config = dict(
    num_hidden_layers=14,
    hidden_size=128,
    n_experts=80,
    experts_per_token=3,
    d_expert=64,
    d_shared_expert=0,
    hidden_act='quick_gelu',
    moe_layers=[2, 3, 4, 5, 6, 7, 8, 9, 10, 11, 12, 13],
    router_score='softmax',
    normalize_top_k=True,
    routed_scale=1.5,
    balance_loss=0.0142,
    balance_bias=False,
    router_z_loss=0.001,
    router_bias=True,
    init_std_router=0.00691,
    lr_router=0.00136,
    num_attention_heads=2,
    num_key_value_heads=2,
    head_dim=64,
    vocab_size=10764,
    norm='rmsnorm',
    norm_place='pre',
    norm_eps=1e-06,
    positions='rope',
    rope_theta=10000.0,
    rope_fraction=1.0,
    qk_norm=False,
    attn_scale=0.125,
    tie_word_embeddings=False,
    parallel_block=False,
    init='trunc',
    init_std_qkv=0.027,
    init_std_o=0.027,
    init_std_up=0.027,
    init_std_down=0.0,
    optimizer='soap_variant',
    learning_rate=0.00592,
    beta1=0.95,
    beta2=0.98,
    weight_decay=0.026,
    lr_head=0.0113,
    max_grad_norm=2.0,
    warmup_steps=200,
    schedule='cos',
    final_lr_fraction=0.1,
    batch_tokens=131072,
    max_seq_len=1024,
    doc_mask=True,
    train_tokens=776300000,
    max_steps=5923,
    dataset='wikipedia_en',
)
Below are experts of layer 11 (counted from 0) of a mixture-of-experts language model. Rows are named router (the router's row for the expert) and show model dimensions 0-127. Each number is 200 + 40 x the weight over its row's rms, rounded and kept within 0 to 999.
After each expert's rows: a language model's description of what the expert responds to. This comes from a sample of Wikipedia text that the model never trained on.

# expert 52
router,132,248,140,186,180,169,207,206,206,129,226,170,269,214,220,223,177,191,182,167,221,167,160,46,163,213,178,240,205,165,252,188,212,178,264,234,235,190,192,159,214,219,215,261,164,167,155,202,234,215,207,193,232,184,217,230,215,102,164,255,250,177,121,246,170,227,171,147,183,214,224,185,123,188,157,223,235,166,264,203,215,194,238,181,219,264,130,212,187,167,280,190,127,192,201,246,247,185,267,101,202,154,182,157,170,151,213,158,165,182,125,171,249,230,202,212,185,128,203,173,172,236,196,206,195,230,191,232
Description: Unit words and label words in infoboxes and tables, such as km, mi, ft, min, (att)endance, Born, Running time.

# expert 35
router,134,310,159,246,203,141,243,191,175,204,194,221,181,211,248,214,173,222,219,138,261,198,154,148,171,200,123,186,251,180,196,243,162,175,148,164,208,193,249,174,188,180,240,265,208,292,216,231,251,220,121,212,203,188,208,188,294,230,198,217,247,211,200,242,190,284,243,168,195,246,142,186,188,187,235,215,232,231,242,175,119,226,203,190,228,209,178,199,194,153,254,172,136,195,200,190,211,187,160,180,260,146,170,225,179,197,190,191,290,193,137,138,237,266,177,233,190,149,212,151,174,177,228,172,165,219,319,161
Description: Prepositions in dates and settings, such as in, on, during, until, after, e.g. "later in 1981", "at the end of".

# expert 50
router,160,207,158,215,178,138,243,146,225,170,196,158,244,240,228,215,189,193,246,174,174,133,205,72,146,188,166,216,281,184,196,152,184,206,186,211,235,274,190,165,133,160,250,249,177,218,205,171,246,204,162,215,209,141,204,252,271,176,186,221,246,195,102,173,238,211,179,167,128,197,236,179,171,143,241,203,204,152,270,196,202,223,234,256,244,218,209,210,185,139,239,221,183,220,197,230,255,191,293,209,210,143,173,146,180,218,190,174,186,180,137,169,232,198,138,163,138,129,228,211,165,294,176,245,184,236,202,156
Description: Noun endings and plural suffixes completing words, mostly in science or medical prose: -s, -ations, -ments, services, symptoms, mutations.

# expert 11
router,233,222,141,205,182,167,262,132,143,181,134,178,243,214,247,214,256,195,242,184,145,91,207,151,146,173,181,220,197,193,260,223,226,247,211,238,257,250,168,189,142,174,232,222,142,245,206,203,195,191,174,186,231,190,271,239,202,186,206,253,287,146,157,221,168,243,188,165,171,214,221,191,186,167,201,204,225,151,289,157,181,232,267,275,241,238,185,207,201,155,177,196,198,165,203,220,295,271,270,254,212,191,146,185,208,202,136,162,183,240,127,178,236,203,227,170,160,178,256,259,179,202,221,205,217,210,200,107
Description: Final pieces of brand, title and team names in lists and tables, such as Racing, Bridge, Ryanair, Game Boy, TriStar.

# expert 20
router,192,227,208,175,199,225,162,160,148,213,166,153,213,223,215,282,260,234,175,129,250,184,170,177,165,173,201,215,197,147,237,283,196,233,174,175,210,218,197,125,219,231,231,214,195,227,128,161,194,238,100,161,243,223,237,208,270,193,214,241,225,205,105,266,221,226,319,159,178,218,191,197,206,213,248,170,172,147,183,126,215,223,216,203,228,200,200,214,229,143,237,189,222,196,133,210,203,158,223,152,253,183,216,159,173,154,235,102,197,170,210,143,289,195,219,133,179,127,224,144,174,225,193,184,167,259,170,159
Description: Chinese, Japanese, Korean and Thai byte pieces, plus romanized Korean and Chinese name syllables such as Hong, Y, Lee.

# expert 53
router,176,221,177,224,218,104,226,165,186,210,159,206,169,198,219,190,201,200,227,146,195,158,210,158,163,259,174,156,208,164,224,244,209,214,214,191,286,180,210,156,222,276,239,195,133,212,151,153,221,256,203,203,225,139,218,201,255,126,255,252,209,176,143,208,255,179,232,169,165,252,207,183,172,109,169,292,107,188,176,200,205,150,286,201,232,234,119,233,191,169,270,189,194,186,229,219,197,156,148,112,225,242,231,228,170,265,213,164,228,164,189,160,174,237,130,211,179,170,229,224,183,276,212,243,143,252,210,199
Description: Section heading words such as History, Career, Early life, filmography, and sentence-opening subjects like It, There, They after paragraph breaks.

# expert 28
router,161,159,174,288,184,232,175,186,216,163,212,160,166,167,277,228,212,235,216,183,218,143,207,158,198,136,253,238,239,179,188,217,236,260,191,143,203,176,202,169,146,153,222,240,132,183,187,202,214,237,157,169,263,235,252,264,266,219,276,201,277,214,269,215,177,188,194,232,231,246,162,157,225,178,220,213,149,173,172,126,120,216,187,176,196,238,132,134,219,160,227,191,220,140,220,209,209,188,204,195,239,146,91,219,126,134,137,166,202,201,191,164,230,192,194,212,210,148,231,267,175,198,191,203,106,192,258,181
Description: Line breaks, table row ends and heading ends, plus verb-prefix pieces re, co, dis, as in co(ached), dis(order).

# expert 33
router,215,221,153,180,184,162,272,155,176,194,165,112,195,215,270,181,236,219,210,175,284,193,151,141,176,165,155,182,221,157,231,276,121,245,192,193,293,161,178,138,157,180,164,241,150,205,221,153,241,165,189,179,208,227,180,163,227,179,190,266,216,98,156,192,176,180,201,136,251,228,110,185,208,204,229,247,141,172,268,181,194,248,212,182,217,230,167,208,214,180,237,89,192,190,203,272,209,159,260,153,236,165,196,202,177,218,181,194,195,199,119,199,175,270,163,164,154,190,181,196,194,166,219,213,189,260,153,170
Description: Articles and attributive adjectives before a noun, such as the, new, modern, traditional, southern, with some numbers and status codes in tables.

# expert 13
router,204,227,186,317,200,182,294,159,187,182,160,150,185,224,207,245,210,216,220,143,229,216,140,125,165,196,173,197,257,165,181,194,164,189,187,53,255,221,164,153,177,223,218,252,154,272,180,176,208,227,171,177,214,203,220,209,224,165,238,204,228,180,175,205,162,187,214,183,254,248,143,203,212,140,185,264,208,188,261,242,184,223,280,209,216,211,193,193,248,220,178,188,183,169,139,188,174,223,188,216,221,225,143,178,187,134,180,184,263,200,155,156,214,248,87,205,174,177,196,152,162,156,224,250,133,222,276,135
Description: Prepositions and linking words after a noun or verb that open a following phrase, e.g. of, by, with, according to, despite.

# expert 12
router,250,244,141,261,147,209,293,177,211,164,179,171,247,220,201,228,234,205,215,180,250,209,175,171,175,191,197,208,224,168,269,205,142,225,143,83,272,181,183,101,137,188,223,206,170,179,195,141,259,197,211,212,204,175,267,212,238,194,268,230,242,151,169,195,180,214,237,174,294,192,148,132,211,177,229,254,215,198,273,183,197,250,215,226,212,246,164,233,213,191,216,140,208,195,178,193,223,159,196,153,243,163,245,221,184,169,168,176,271,215,113,139,224,256,97,190,202,185,178,140,192,146,218,216,193,227,211,197
Description: Common function words and punctuation mid-sentence or in tables, such as of, the, commas and | cells, plus sentence-initial The, When, Although.

# expert 59
router,216,217,186,182,251,208,225,199,226,181,205,165,214,218,271,235,194,162,199,203,231,176,200,124,150,157,187,205,221,201,256,238,229,289,196,204,285,204,191,218,198,201,173,172,139,212,187,171,257,181,167,191,206,161,217,313,200,184,254,221,217,184,206,261,217,183,165,191,172,230,221,161,192,183,252,216,185,113,270,146,212,249,257,249,241,271,165,221,146,149,244,163,181,209,176,248,323,205,227,210,271,113,165,257,182,238,139,198,273,191,164,126,198,188,203,220,134,156,206,166,180,281,186,240,212,218,172,168
Description: Common nouns and month names after the, a, in, e.g. number, order, Group B, game, section, basis, June.

# expert 10
router,195,210,195,222,141,156,197,198,111,162,163,204,220,242,197,212,234,193,215,197,266,157,183,215,183,170,209,221,259,153,262,199,116,254,175,193,196,228,188,203,187,242,196,256,215,213,186,168,286,227,168,211,232,202,218,151,203,196,255,224,171,230,183,246,251,289,286,215,193,209,162,158,174,131,223,258,72,180,227,116,191,211,234,213,250,181,151,223,259,193,221,197,199,193,185,185,219,242,192,143,282,198,215,226,183,220,184,127,224,190,231,160,215,156,182,202,201,168,247,135,193,305,147,274,139,247,247,208
Description: Capitalized first pieces of non-English surnames or names after list separators or first names, such as Kh, Ak(htar), Kar(van), Sch.

# expert 45
router,190,217,168,197,180,236,195,189,185,210,133,166,184,184,228,236,198,281,231,186,242,183,178,156,219,219,240,204,243,223,148,272,194,218,215,187,190,177,208,145,161,232,241,246,189,248,140,183,198,227,204,159,256,117,240,203,261,137,184,179,242,148,163,216,145,236,191,135,207,232,183,183,124,173,199,208,141,196,183,160,159,196,246,227,245,192,128,186,190,153,160,216,152,221,205,221,239,188,206,91,215,187,147,205,145,217,108,188,222,227,98,194,169,244,225,197,146,152,238,235,170,230,208,245,227,348,252,207
Description: Single digits in scores, dates, ages and statistics, mostly inside tables, such as 7 in 7–6, 5 in age 51.

# expert 63
router,151,204,200,247,152,216,222,212,218,186,141,228,291,255,203,222,215,271,198,220,243,122,199,159,170,183,194,158,228,190,232,188,200,186,238,161,188,206,263,226,171,250,305,159,94,286,141,129,255,136,196,149,270,217,236,200,195,193,210,257,236,199,178,231,230,260,242,173,221,231,218,115,249,220,251,191,186,186,151,194,210,243,179,209,216,200,166,252,232,247,227,169,214,183,165,257,237,144,222,197,240,253,145,197,149,225,197,157,221,130,181,184,221,209,239,176,259,209,197,182,154,262,167,236,131,177,221,241
Description: Forms of be after a subject such as it or which, such as is, was, been, plus word-initial pieces like rem in remnant.

# expert 37
router,208,194,171,211,182,85,229,162,161,175,172,185,214,259,196,216,229,201,227,156,245,192,210,210,169,146,151,251,215,184,252,226,260,194,226,194,201,246,250,172,210,231,258,204,221,190,231,181,225,169,195,177,263,212,263,156,213,127,259,275,268,206,144,182,238,284,201,160,218,246,270,228,186,168,232,226,213,176,230,200,157,213,256,223,241,237,146,216,282,187,243,168,236,93,188,232,203,219,226,156,234,139,180,218,162,241,207,186,243,207,146,167,289,206,231,129,198,167,206,175,126,232,200,219,105,211,240,236
Description: Space tokens before numbers or empty cells in wiki tables, plus spaces before years and opening brackets in running text.

# expert 58
router,176,205,182,213,219,211,211,227,163,166,172,125,244,234,222,261,259,324,224,192,191,165,196,156,168,178,224,203,191,193,166,250,148,167,163,179,237,196,194,116,163,191,222,266,150,226,186,129,208,202,216,159,227,133,215,227,246,152,210,234,223,176,222,166,205,276,182,129,202,213,198,146,100,158,245,188,99,239,198,168,204,211,193,216,279,202,197,208,244,250,232,164,133,201,177,231,204,130,257,148,210,180,167,169,175,126,176,186,217,201,196,217,216,184,252,133,107,144,220,205,141,186,187,240,228,261,194,171
Description: Individual digits inside multi-digit numbers in measurements, coordinates, statistics and tables, such as 16(9) km, 23(5) m.

# expert 47
router,232,232,142,209,198,237,234,172,170,92,145,189,208,248,195,223,228,203,223,204,222,185,191,199,163,173,206,245,272,154,245,159,199,205,175,123,302,230,200,220,143,213,236,222,208,197,169,161,191,171,191,165,256,225,228,256,254,205,221,191,207,180,165,198,169,184,208,195,207,219,222,165,154,203,228,201,133,161,184,145,151,279,165,252,271,192,182,244,211,135,290,179,214,182,196,205,272,164,198,110,203,220,102,257,228,217,211,126,251,121,151,146,208,242,159,231,188,149,207,224,154,133,167,202,201,222,213,271
Description: Periods ending sentences, plus dots and colons inside abbreviations, URLs and coordinates, e.g. "Müll.Arg.", "www.animafest.hr", closing ")." and "".".

# expert 43
router,194,193,176,184,174,206,250,226,165,162,175,171,228,241,223,211,227,266,266,152,295,236,97,234,202,110,138,185,227,195,251,201,157,229,133,197,236,267,190,187,186,206,196,189,184,252,203,205,181,211,194,174,279,252,215,191,230,154,232,249,180,201,131,246,178,220,288,149,183,217,145,162,222,117,184,258,198,216,234,161,159,228,204,238,191,204,206,200,225,202,262,177,193,129,137,200,177,163,251,219,196,207,246,199,159,150,139,166,285,177,102,176,191,227,200,174,154,204,250,150,177,247,268,221,177,246,228,200
Description: Possessive determiners and articles before nouns in biographies, especially his, her, their before father or life, plus a.

# expert 27
router,145,213,211,287,186,197,176,237,169,151,173,78,208,204,249,191,236,211,227,180,255,183,189,215,174,177,164,222,242,176,221,237,216,194,149,157,173,175,230,187,188,211,197,251,198,182,191,240,160,136,164,184,246,130,219,260,236,211,160,298,256,189,137,184,208,171,214,210,142,219,148,173,175,170,226,201,131,198,196,232,149,266,250,207,233,238,152,211,273,145,206,259,196,142,192,160,233,147,244,82,267,243,145,200,163,158,163,215,234,171,170,168,262,194,159,169,176,191,151,183,151,154,217,197,123,216,190,204
Description: Opening parentheses and quotes, section heading markers and paragraph breaks, such as (, ", ==, and a full stop plus line break.

# expert 30
router,232,217,131,228,225,134,300,136,153,116,199,139,274,238,228,197,225,247,205,197,216,161,204,169,177,142,208,175,206,178,276,206,216,235,150,221,249,272,186,160,144,208,293,258,173,219,206,122,267,243,223,173,227,205,276,234,237,160,193,212,227,225,218,198,187,232,176,155,149,257,230,208,159,195,194,211,180,182,256,199,218,249,219,217,307,243,201,210,204,222,216,156,197,169,184,212,244,247,268,193,237,195,192,154,163,169,141,186,206,159,156,148,220,171,244,148,202,174,216,253,177,201,278,204,229,205,234,125
Description: Words completing place or institution names, such as New York, Fort Worth, Roper River, Church Street, and University, County, Museum.

# expert 41
router,162,258,140,241,193,159,267,209,139,138,187,169,247,261,216,161,203,235,194,178,189,172,192,164,190,177,180,185,182,171,270,178,240,181,121,107,222,257,176,175,216,242,193,266,167,229,192,162,190,206,145,200,198,151,200,179,193,168,169,250,229,233,201,245,189,244,163,185,223,254,242,171,196,224,325,240,176,160,176,180,192,199,252,225,247,188,127,245,285,276,286,142,202,197,187,236,218,209,292,208,196,144,240,149,200,167,194,158,253,170,146,216,234,240,140,215,175,160,250,202,181,181,216,258,161,225,162,218
Description: List dashes and field names in infoboxes and taxoboxes, e.g. "- Order:", Genus, Born, Country, Coordinates, Number built.

# expert 4
router,193,265,202,268,236,202,215,205,158,219,198,205,155,285,252,196,204,232,203,146,254,151,210,153,176,166,189,219,232,114,192,291,260,176,152,142,175,158,160,212,212,174,194,241,182,236,173,183,149,231,100,221,226,174,194,184,223,208,175,206,265,87,213,274,168,217,218,170,225,220,213,196,207,141,213,281,241,185,187,198,158,230,207,261,260,257,177,177,230,195,230,166,202,206,186,231,212,197,211,200,213,129,178,188,208,192,248,159,232,261,171,209,272,224,177,204,218,224,241,246,140,241,195,254,212,284,241,88
Description: Prepositions and adverb particles, often as word starts or compound parts, such as off(season), out of, under, among, all.

# expert 14
router,170,247,191,216,138,199,234,125,175,174,158,139,270,277,187,222,257,213,182,197,239,139,165,184,174,213,206,239,187,163,202,211,181,292,230,193,238,186,238,92,188,206,160,346,160,186,166,231,274,199,127,157,201,143,228,205,247,155,233,226,262,188,159,199,196,220,217,227,221,219,180,171,164,178,224,228,203,198,130,220,180,207,225,203,211,191,169,262,226,245,277,177,187,212,218,221,179,252,146,197,204,237,159,200,162,185,200,175,248,123,241,152,164,199,214,175,141,156,236,157,162,184,208,215,231,272,280,167
Description: Digits and symbols inside geographic coordinates, time zones, and numeric table cells, such as ″N, °N, UTC+3 and decimal seconds.

# expert 25
router,224,202,197,230,227,225,233,207,136,162,187,188,187,276,211,222,207,273,192,166,193,131,201,156,191,148,217,266,169,209,135,179,141,271,153,172,255,203,185,172,138,231,244,220,192,239,155,166,196,152,213,146,201,194,243,201,260,178,267,224,236,216,95,172,159,232,221,136,178,205,231,190,210,191,218,174,131,179,206,170,178,206,199,203,220,249,83,232,280,195,187,177,173,181,209,238,237,143,235,106,277,163,139,234,184,209,204,136,308,175,194,218,177,225,182,182,152,167,203,139,165,211,183,208,199,209,155,137
Description: Single digits and signs inside numbers in tables, coordinates, money and dates, such as 35.478, $1,840, ±, −.

# expert 56
router,208,213,182,234,133,89,186,176,164,191,174,161,219,207,230,261,179,228,269,166,235,171,233,185,221,249,198,153,201,204,165,205,168,254,229,174,242,194,270,197,217,186,237,179,191,154,213,218,182,216,131,190,214,205,242,262,200,204,250,231,204,177,125,265,185,268,181,160,204,258,249,129,158,114,195,143,181,199,180,227,212,161,221,194,223,235,148,193,203,236,209,213,208,125,211,241,138,268,221,200,304,164,150,175,169,197,182,178,204,214,196,200,178,224,157,150,86,157,293,149,192,181,183,261,159,211,143,147
Description: Short consonant pieces inside longer Latinate words before -ate or -ation endings, such as r in illustrating, moderately, dr, Tr.

# expert 55
router,240,235,144,248,179,95,247,226,175,194,118,214,235,182,193,249,244,198,230,190,275,236,144,172,162,188,225,205,278,87,223,199,153,202,173,137,167,182,177,139,161,179,238,208,184,237,157,144,163,240,186,161,171,206,255,195,244,185,174,223,213,204,130,151,175,200,218,141,282,258,206,198,128,171,177,206,185,184,219,171,137,253,229,221,248,247,196,281,237,255,210,218,222,181,216,177,202,176,197,161,216,189,184,168,165,163,209,138,292,144,220,188,188,213,172,193,164,166,186,157,133,148,268,247,161,206,202,167
Description: Commas, ampersands, pipes and and/of/in joining places or list items, e.g. Rotterdam, Netherlands; New York & London.

# expert 15
router,235,219,202,178,141,190,315,204,186,150,124,116,285,223,218,261,210,189,225,197,259,196,237,164,153,164,156,174,226,137,255,253,212,170,184,183,259,133,264,155,158,207,222,240,193,234,226,206,211,194,180,152,208,224,255,170,210,189,207,226,221,216,154,163,167,270,217,166,228,265,182,181,215,200,176,200,169,167,187,146,179,187,307,229,227,263,156,195,236,270,216,89,226,202,214,214,197,189,251,136,244,175,215,199,162,209,222,173,259,179,87,181,200,230,141,178,175,186,204,229,175,228,218,222,177,230,202,143
Description: Pipe separators between table cells, plus award-category words and list punctuation, such as |, Best, Outstanding, Nominated.

# expert 23
router,173,256,208,193,196,250,189,233,198,199,191,122,234,183,223,236,262,205,190,172,255,204,213,194,222,182,210,248,263,166,181,176,250,185,194,182,207,201,114,199,207,180,206,270,186,204,129,185,177,293,132,164,249,117,241,233,223,191,183,229,279,175,240,222,126,181,217,239,170,220,167,88,199,166,222,158,127,240,187,191,199,195,222,232,173,258,128,194,231,189,229,221,232,112,211,214,210,129,191,115,248,235,148,155,195,196,189,156,251,144,204,164,239,247,202,144,237,186,136,183,192,247,254,262,143,203,172,201
Description: Paragraph breaks, line endings after table rows or headings, and lowercase w or capital W/V word starts, e.g. wish, wrong, wuxia.

# expert 60
router,187,186,174,278,245,156,192,214,211,216,135,89,202,229,218,235,214,185,250,188,242,201,205,165,195,189,151,231,197,164,258,179,196,187,267,162,253,211,190,197,177,197,241,249,210,143,182,215,283,224,126,127,240,160,241,191,215,159,240,212,254,200,202,229,149,196,260,171,175,214,156,216,176,197,245,261,148,223,174,182,165,225,222,217,227,207,178,238,207,160,274,170,144,203,198,232,214,199,195,177,200,215,209,239,186,157,196,152,309,245,54,234,197,250,140,158,192,134,238,122,170,180,243,242,184,183,226,140
Description: Line-start bullet hyphens, pipe separators and colons in lists and tables, such as - Career record, - Australian Open, Win | Loss cells.

# expert 0
router,218,194,150,252,238,194,254,183,189,118,162,211,210,222,295,228,266,244,222,212,228,220,206,149,164,216,221,252,189,185,190,254,195,245,273,187,233,227,206,169,134,190,226,200,207,155,181,178,175,271,203,193,246,148,235,236,257,137,187,228,203,251,170,240,134,245,226,204,211,242,216,213,71,164,212,196,202,155,233,177,171,213,205,201,201,229,151,298,171,159,269,168,158,198,120,196,213,194,211,83,192,198,138,155,196,172,174,169,202,153,143,127,211,220,151,195,206,147,292,212,189,223,178,217,200,211,184,165
Description: The last digit of four-digit years in dates and lists, like 200'9', 201'8', (190'5'–1979); also era words like century, BC, ago.

# expert 22
router,190,262,231,200,189,125,257,216,191,179,206,182,201,192,254,188,231,199,206,163,300,193,176,146,185,208,121,239,232,189,150,203,181,197,167,128,304,230,202,190,177,199,224,181,172,174,177,187,280,246,70,240,260,167,229,224,258,151,250,266,221,163,109,182,235,197,244,143,147,187,190,189,186,145,229,213,209,159,241,166,135,238,162,260,202,215,165,227,311,225,210,207,196,199,180,258,193,214,166,139,223,170,240,203,168,202,186,217,180,202,144,225,207,168,125,191,212,137,225,188,147,233,187,204,163,197,176,171
Description: Past-tense and other verbs, plus endings of split verbs, following a subject in prose, such as began, took, moved, distingu(ish).

# expert 36
router,185,280,113,280,195,231,234,116,189,196,174,204,174,229,201,189,202,267,257,160,219,198,225,216,180,198,195,248,262,177,192,182,184,206,207,197,186,196,212,153,212,143,205,253,196,190,199,210,260,222,177,114,254,227,224,222,242,186,229,192,184,234,206,178,196,132,251,202,226,223,194,155,75,179,166,235,141,244,223,185,198,189,230,274,205,232,149,266,283,182,200,198,166,151,131,209,251,192,215,121,234,253,235,122,211,172,139,181,244,203,214,239,177,262,211,167,150,225,304,149,193,231,184,239,167,244,172,175
Description: A single capital letter opening a proper name or abbreviation, such as C in Cockerell, P in Pando, B in BYU, OCLC.

# expert 9
router,180,237,165,182,165,209,187,174,160,153,172,188,254,252,191,207,219,224,230,157,242,155,191,170,138,167,155,293,254,201,252,159,197,157,161,179,199,216,208,208,174,119,137,259,117,217,161,223,211,238,191,188,210,217,176,151,189,186,220,221,222,205,132,216,116,226,248,200,116,181,174,179,149,150,224,245,182,176,251,232,184,182,182,239,229,246,155,244,221,173,250,140,117,205,161,194,220,177,270,169,237,143,141,80,219,231,146,208,259,233,240,188,218,207,239,181,226,128,227,184,207,282,173,204,204,202,195,125
Description: First pieces of names, codes and formulas, often capital letters in tables, IDs or LaTeX, such as NP, QB, Kir.

# expert 62
router,219,231,179,200,188,185,209,208,204,212,161,186,230,257,205,202,237,239,328,178,185,209,202,129,180,166,181,271,191,175,182,257,187,195,142,210,203,280,180,194,180,194,216,206,236,272,152,146,201,259,159,142,206,190,228,179,240,165,191,227,228,205,155,222,264,141,190,180,198,230,147,171,204,154,269,202,107,220,177,168,206,200,246,220,174,213,116,238,266,172,193,172,126,190,163,300,286,151,195,201,244,247,144,203,203,230,194,140,294,143,128,105,216,213,204,205,208,189,167,206,174,184,228,211,172,220,219,153
Description: Digit 1 opening numbers, mainly years like 1965, 1932, and values over 100 in tables and lists.

# expert 34
router,220,209,116,200,195,195,263,179,228,161,154,164,303,192,193,269,265,212,244,201,232,200,148,91,181,74,122,165,275,183,268,204,137,172,208,179,246,167,197,231,165,161,212,159,203,166,167,222,237,197,177,202,217,240,218,262,281,182,200,226,254,207,201,226,160,180,227,173,229,232,198,193,202,182,208,160,162,194,288,170,142,224,187,246,183,241,165,191,238,159,233,249,236,200,199,209,202,223,232,194,269,178,204,224,170,124,208,153,239,114,179,168,197,213,144,134,176,172,241,168,148,204,215,203,220,227,244,194
Description: Pipe and semicolon separators between cells in tables and stat lists, after numbers or dashes, such as | and ; and —;.

# expert 16
router,236,259,219,187,215,190,232,168,150,199,159,188,309,266,203,192,191,220,206,127,230,91,173,186,138,192,186,216,244,185,222,168,159,195,193,147,226,170,284,146,152,211,259,248,192,213,146,204,262,168,171,222,205,206,205,187,193,171,137,224,215,217,202,235,199,202,176,198,221,187,167,190,199,260,246,205,140,193,179,200,166,207,178,260,181,207,161,264,281,208,205,161,222,140,105,253,217,200,247,109,320,193,246,240,198,167,191,160,257,189,226,176,177,228,199,179,212,162,208,123,192,276,249,270,214,235,213,193
Description: Word-initial capital pieces starting names, places and Latin species names, especially L, Ch, T, Z, as in L(obatus), Ch(arters).

# expert 40
router,144,252,177,218,171,94,232,211,187,222,179,113,216,221,267,219,215,222,217,169,236,161,208,143,171,182,195,225,215,170,260,210,200,170,253,177,165,232,201,216,156,184,203,190,160,213,224,158,265,256,212,196,227,162,201,260,253,114,173,198,221,181,123,193,174,213,210,99,214,223,164,184,143,156,242,158,187,161,238,228,116,274,215,224,194,243,165,175,143,122,263,169,156,184,206,252,235,152,175,142,215,210,220,135,179,260,207,203,179,193,120,171,229,240,219,197,161,117,249,151,198,210,178,203,186,283,160,198
Description: Month names in dates and closing parentheses after win–loss records or dates, plus dashes and percent signs in stat tables.

# expert 38
router,166,251,181,161,216,152,178,228,150,149,135,133,249,286,276,210,211,258,195,180,230,170,156,177,187,174,144,293,227,212,174,234,183,274,207,162,207,213,195,222,134,261,183,214,137,181,220,210,224,214,168,176,218,253,217,255,202,176,217,269,206,163,182,214,179,249,194,151,217,268,195,225,137,192,168,264,211,160,218,120,176,210,199,136,195,160,148,221,270,183,199,164,159,175,138,236,237,281,251,137,199,140,195,196,195,185,197,216,161,227,170,212,216,232,122,200,159,135,190,213,144,297,187,238,207,225,151,185
Description: Past participles and adjectives after was, is, were, been, such as known, used, built, redesignated, revealed, able.

# expert 18
router,125,197,161,238,190,241,281,163,193,176,207,221,258,181,271,271,221,260,260,195,186,217,191,125,181,148,165,258,231,160,176,174,167,225,218,234,200,269,212,178,144,230,208,235,181,274,152,106,167,232,133,151,199,182,205,138,282,130,238,211,210,202,223,166,149,204,223,155,169,231,250,173,199,176,214,169,181,113,178,116,188,199,208,192,268,226,184,206,184,188,253,148,192,193,195,209,244,128,178,189,209,215,133,139,161,244,184,223,183,239,153,192,144,196,123,189,157,197,248,144,147,241,207,226,175,205,199,173
Description: Infinitive to and modals after subjects, like would, could, will, may, expected to; also -ly adverb endings such as dramatically, significantly.

# expert 54
router,170,186,188,178,199,153,291,126,188,172,190,176,176,222,301,205,194,233,202,106,301,216,126,104,168,134,207,197,175,168,168,247,170,180,207,235,248,188,207,143,143,152,177,236,178,194,178,180,223,173,224,276,291,178,239,182,214,166,201,204,242,116,164,291,153,223,193,199,179,265,153,217,185,152,171,227,161,159,234,162,195,228,239,214,209,223,160,193,178,125,247,119,191,193,189,232,233,196,248,186,198,182,181,175,206,186,190,166,206,179,134,178,213,266,203,159,185,173,195,175,175,296,229,197,184,251,204,199
Description: Ordinals, superlatives and determiners after the or a team's, like first place, fourth team, best start, longest reign, same, each.

# expert 19
router,226,226,187,222,172,145,307,193,173,173,188,154,208,228,244,193,264,226,244,204,244,145,220,190,172,195,147,198,192,152,286,184,178,218,234,246,216,218,200,157,115,223,266,266,154,218,178,141,197,280,219,158,258,168,281,218,280,106,202,214,209,243,183,197,169,235,208,180,193,228,259,270,113,225,209,193,214,187,250,191,206,233,200,195,265,274,135,245,173,198,205,231,197,201,160,190,192,218,184,215,208,231,138,183,145,165,152,157,207,114,161,186,172,159,210,200,211,146,205,246,143,208,205,230,201,246,255,141
Description: Final pieces of surnames and place names plus country names and nationality nouns, e.g. -son, -ović, Garfield, Germany, footballer.

# expert 29
router,94,150,259,248,146,149,249,225,195,99,170,241,255,246,182,213,239,221,227,167,259,205,183,164,167,206,94,177,221,175,204,199,188,184,211,186,242,254,258,209,185,229,266,185,201,240,149,152,243,241,150,199,227,197,222,140,224,188,220,245,237,204,205,222,173,163,212,179,234,232,251,129,220,199,208,188,177,193,216,118,180,273,221,233,209,238,178,237,234,193,218,177,143,170,172,241,162,196,233,183,243,215,225,235,158,232,195,144,236,173,114,223,234,172,157,173,209,206,205,115,160,280,219,243,125,288,198,204
Description: Verbs right after a subject, as in was, is, has, had, been, not, as, e.g. "Akhtar was the older sister", "had not played".

# expert 61
router,246,201,152,217,203,178,271,148,176,161,169,188,193,212,259,236,219,273,215,134,235,212,181,168,175,146,189,157,193,149,245,283,144,228,171,246,268,197,164,189,161,178,190,288,192,196,186,148,247,208,207,150,265,183,290,175,202,169,214,195,209,189,176,295,109,195,186,167,188,231,138,184,184,212,227,222,161,166,291,138,212,208,283,227,241,243,168,234,218,181,207,170,232,198,169,215,193,257,187,183,233,201,185,126,150,109,142,163,202,174,108,183,216,214,221,195,187,184,187,218,180,187,274,195,165,245,181,142
Description: National adjectives and words in sports team or league names, e.g. American, Women's, National, Cup, Conference, football.

# expert 57
router,180,171,190,268,175,142,268,204,222,153,132,186,191,224,190,283,205,206,232,212,278,209,115,118,191,128,218,256,265,156,177,186,145,204,234,104,190,199,227,217,200,201,215,206,205,241,155,158,198,214,165,160,184,253,207,153,249,153,193,262,211,158,163,227,174,200,234,211,250,215,234,139,170,135,208,206,194,159,199,197,146,250,206,239,234,191,194,215,182,189,231,131,181,159,213,229,218,140,182,204,228,127,112,218,206,185,184,174,238,202,153,192,226,234,87,144,139,174,224,126,177,214,254,223,128,212,236,219
Description: Conjunctions and connecting words joining phrases within a sentence, such as and, or, but, than, except, with some words beginning with or.

# expert 24
router,214,266,125,194,196,217,198,177,183,184,178,152,176,171,215,225,204,241,224,153,224,194,155,137,179,188,172,303,195,225,179,289,133,219,183,221,190,159,261,129,107,222,186,194,182,169,171,172,196,244,181,147,222,222,246,166,258,137,221,205,213,195,162,269,239,217,225,173,206,201,213,142,193,112,206,232,191,124,217,192,173,183,183,217,225,203,161,218,227,168,261,214,218,223,191,251,176,135,175,88,299,209,211,184,152,152,224,186,159,195,166,190,183,262,195,186,108,126,200,214,217,227,176,220,125,167,273,198
Description: Digits inside score and statistics table cells, especially 0 in 3–0 or 8'0'.1; also lowercase word-start pieces like n in nobody, nice.